python train.py --n_experts=256 --experts_per_token=4 --d_shared_expert=0 --router_score="sigmoid" --balance_bias=false --router_logit_norm=2.0 --init_std_router=0.0118 --lr_router=0.00162 --norm_eps=1e-06 --positions="rope" --rope_base=10000.0 --rope_fraction=0.5 --attn_scale=0.177 --seq_len=256 --train_tokens=627900000
Below are experts of layer 8 (counted from 0) of a mixture-of-experts language model. Rows are named router (the router's row for the expert) and show model dimensions 0-95. Each number is 128 + 32 x the weight over its row's rms, rounded and kept within 0 to 255. Numbers have three digits each.
Before each expert's rows: "comes before" lists some tokens at least twice as common just after its tokens as in all text; "comes after" lists some tokens at least twice as common just before its tokens as in all text. This comes from a sample of Wikipedia text that the model never trained on. Tokens count by the router's weight.

# expert 177
comes before: ":", "-", "\n", " of", " ==", "=="
comes after: "-", " •", "Personal", "==", " Coordinates", "E"
router:161200144093133134148095143072094152195110130143115125144135200131142147161128159126111129117077167109128140106148120115158156108122123148049120086123120180097159083125157164113108141214147065164113159107111168168076152122065112091141126184125151176150062094128168133123134140139138157084

# expert 178
comes before: "8", "9", "7", "6", "5", "4"
comes after: "1", "9", "0", "8", "–"
router:124122136120112121172197128132165090188156089192138184096184114070141158133056122145139100121098137105137102067112084069161175045168104125120103140180131143090150156095155083084099117176154139141127137108140118161118172138121126153123091091111116147125134114122152099149105141144210102145

# expert 84
comes before: ",", "–", ")", " |", ".", "),"
comes after: "1", "0", "9", "2", "8", "7"
router:116169165121079143146087115167114115111138127166034175122183127131116163144143143088139133087148173191131138104122102115111183122130132130148148124100134091133163125059161091132137130131155077124168126086126193127116151094135126099154124197102097132141220090131171147143136142141209189135

# expert 216
comes before: " |", ":", "–", "/", " (", "-"
comes after: "9", "/", "0", "8", "6", "7"
router:156077107134155086086085152127101164170156118092119093103122123178094073090157103086103184145108094153076087133133123151108136189161171142144161163099155107120101087174127171165091151082091106111124134093096141082081083089099100157157161136159098098094094176129125092169095101111072135099

# expert 238
comes before: "9", "7", " The", "6", "8", "5"
comes after: ".", ",", "9", ":", "8", " ISBN"
router:159078113135164087087089153131103165165156119095124097101118121172097072086154104085106183146111090153077084129136121147111132190167172143148160168100159109121100081179125174161090148077095107108129136100097145086082085086102106159157162132160096098099093169131125089168096095112070136095

# expert 111
comes before: " |", "==", " ==", ":", " votes", " Title"
comes after: " |", "|", " ", "1", "–", "2"
router:138157161115126097104152167180094127155181090118157134139160164136158128141195151092120080106109120201124116137151128135131114100137149143102132098145126106073146127102175086132126186142130188177140114120117165124111096130131149004155097084081124087099083106129089095154129148047131168120

# expert 56
comes before: "6", "7", "5", "8", "4", "3"
comes after: "9", "0", "8", "–", "7", " Summer"
router:148150107164090100155175137143118078177163132200128161115185089055133157095076132128125128156148128113140097107140084087092157110158133137171108124208105212090153119141129096101119089125120125120157158098132146152106177110115090158178148100144119138094111133129137118166141184125233137125

# expert 98
comes before: "|", "-", "|---|---|---|", " —;", " be", "|---|---|"
comes after: " |", ",", "\"", " and", ";", " —;"
router:159081113135163087088090156129106167166153119093123102100117122173098071084153103085109182149108090154078086132133123151111133194170168141145157165099155107122099079177126176159091152077097110110128136094096144084088086088101099163157159133160094099097092174127124090169098099111070132098

# expert 246
comes before: "0", "s", "9", "S", " York", "C"
comes after: "–", " ", " U", " C", " R", " J"
router:180159149108119180106079135163087075154168126172114135099124153189142117146153128123098094068141102103074110092110160179182201115131132100110148125070197120171184106130157155130118112132118148120078155115106139117128106145153145208121179111142133095157138141136164133144139090061122190109

# expert 228
comes before: " |", ";", "%", " (", ")", "S"
comes after: "–", ".", " ", "1", "/", "2"
router:182139141138114096064122147110139146114151118123097161079135095052113103106193153083126157088152110163085110144144129125117166165122178155182201131094178102139147142155148118173105212105133157064091174132079126086138092109120157100127178100069116101100089123165132133144133120130116174134

# expert 124
comes before: ".", "y", "ol", "ival", "ory", "ag"
comes after: ",", "1", "-", " and", " the", ":"
router:093102178127146109142126100158076154171145062102104112111169188140159101170122104111113112164139144165110124096081157073133186144129117090122093155074138152145117136160140168117087150085157137162129131111084113097160143131122151127189164138152076095179154126148144097071125059191141045119

# expert 200
comes before: "\n", "9", ":", "an", "′", "ar"
comes after: " ", "-", " (", " \"", " Succeeded", " by"
router:161083115136171085087086148133104166165153119092124098101120120172095066090152108084107188147110090155077089135135125147110134188172175138145160166099155108121102085174126174157089148075096107109128133101096141087079087085098103158158162134163093100099092169132126091170098096113073133094

# expert 154
comes before: "0", "5", "3", "4", "7", "8"
comes after: "0", "1", "3", "4", "5", "2"
router:169152116083207151080166112132114117154182172111162123105102070136179093122134173089112130193162098135174119126098173088090184102161085113170154118095147103079122085192147174162168093096177110111154128149145141124102067134144121167140151107161091113178139139115125105150160119093137107150

# expert 173
comes before: "\n", "==", "The", "===", "In", "-"
comes after: "\n", ".", "==", " ==", "===", " ==="
router:141102133176064168106134159164136133139164176121073130145142132139133208180135112093137115162117121112141085127114169159111146126145106110163110121134113112131165195095192099131070146088117125101124106125133116100119182164051211152110151120169196133104141143112162212116161172142107126110

# expert 86
comes before: "-", "|", "\n", "==", "===", "The"
comes after: "\n", " |", ")", ".", "==", " =="
router:093107144153109120154154073148160120137171115115149161179131152151137186170134108136160063080136153100167166116149128124131127124126134123100090060172153205105125172123165136154110173137161104173149110092158101112146179136139149183148091173134161156099086105114165194057135191105132091164

# expert 180
comes before: "th", "0", ".", "1", "2", "8"
comes after: "2", "1", "3", "5", "0", "4"
router:074084162070152112103095139121128135107110103152097119146218149088146099107063117111118112049173124164171114132110114104151148141151189160140116117092179107120135219131147183087146102149128135167212140114089103130134164096125164131139111186131150087141124086101162103156119129141114116106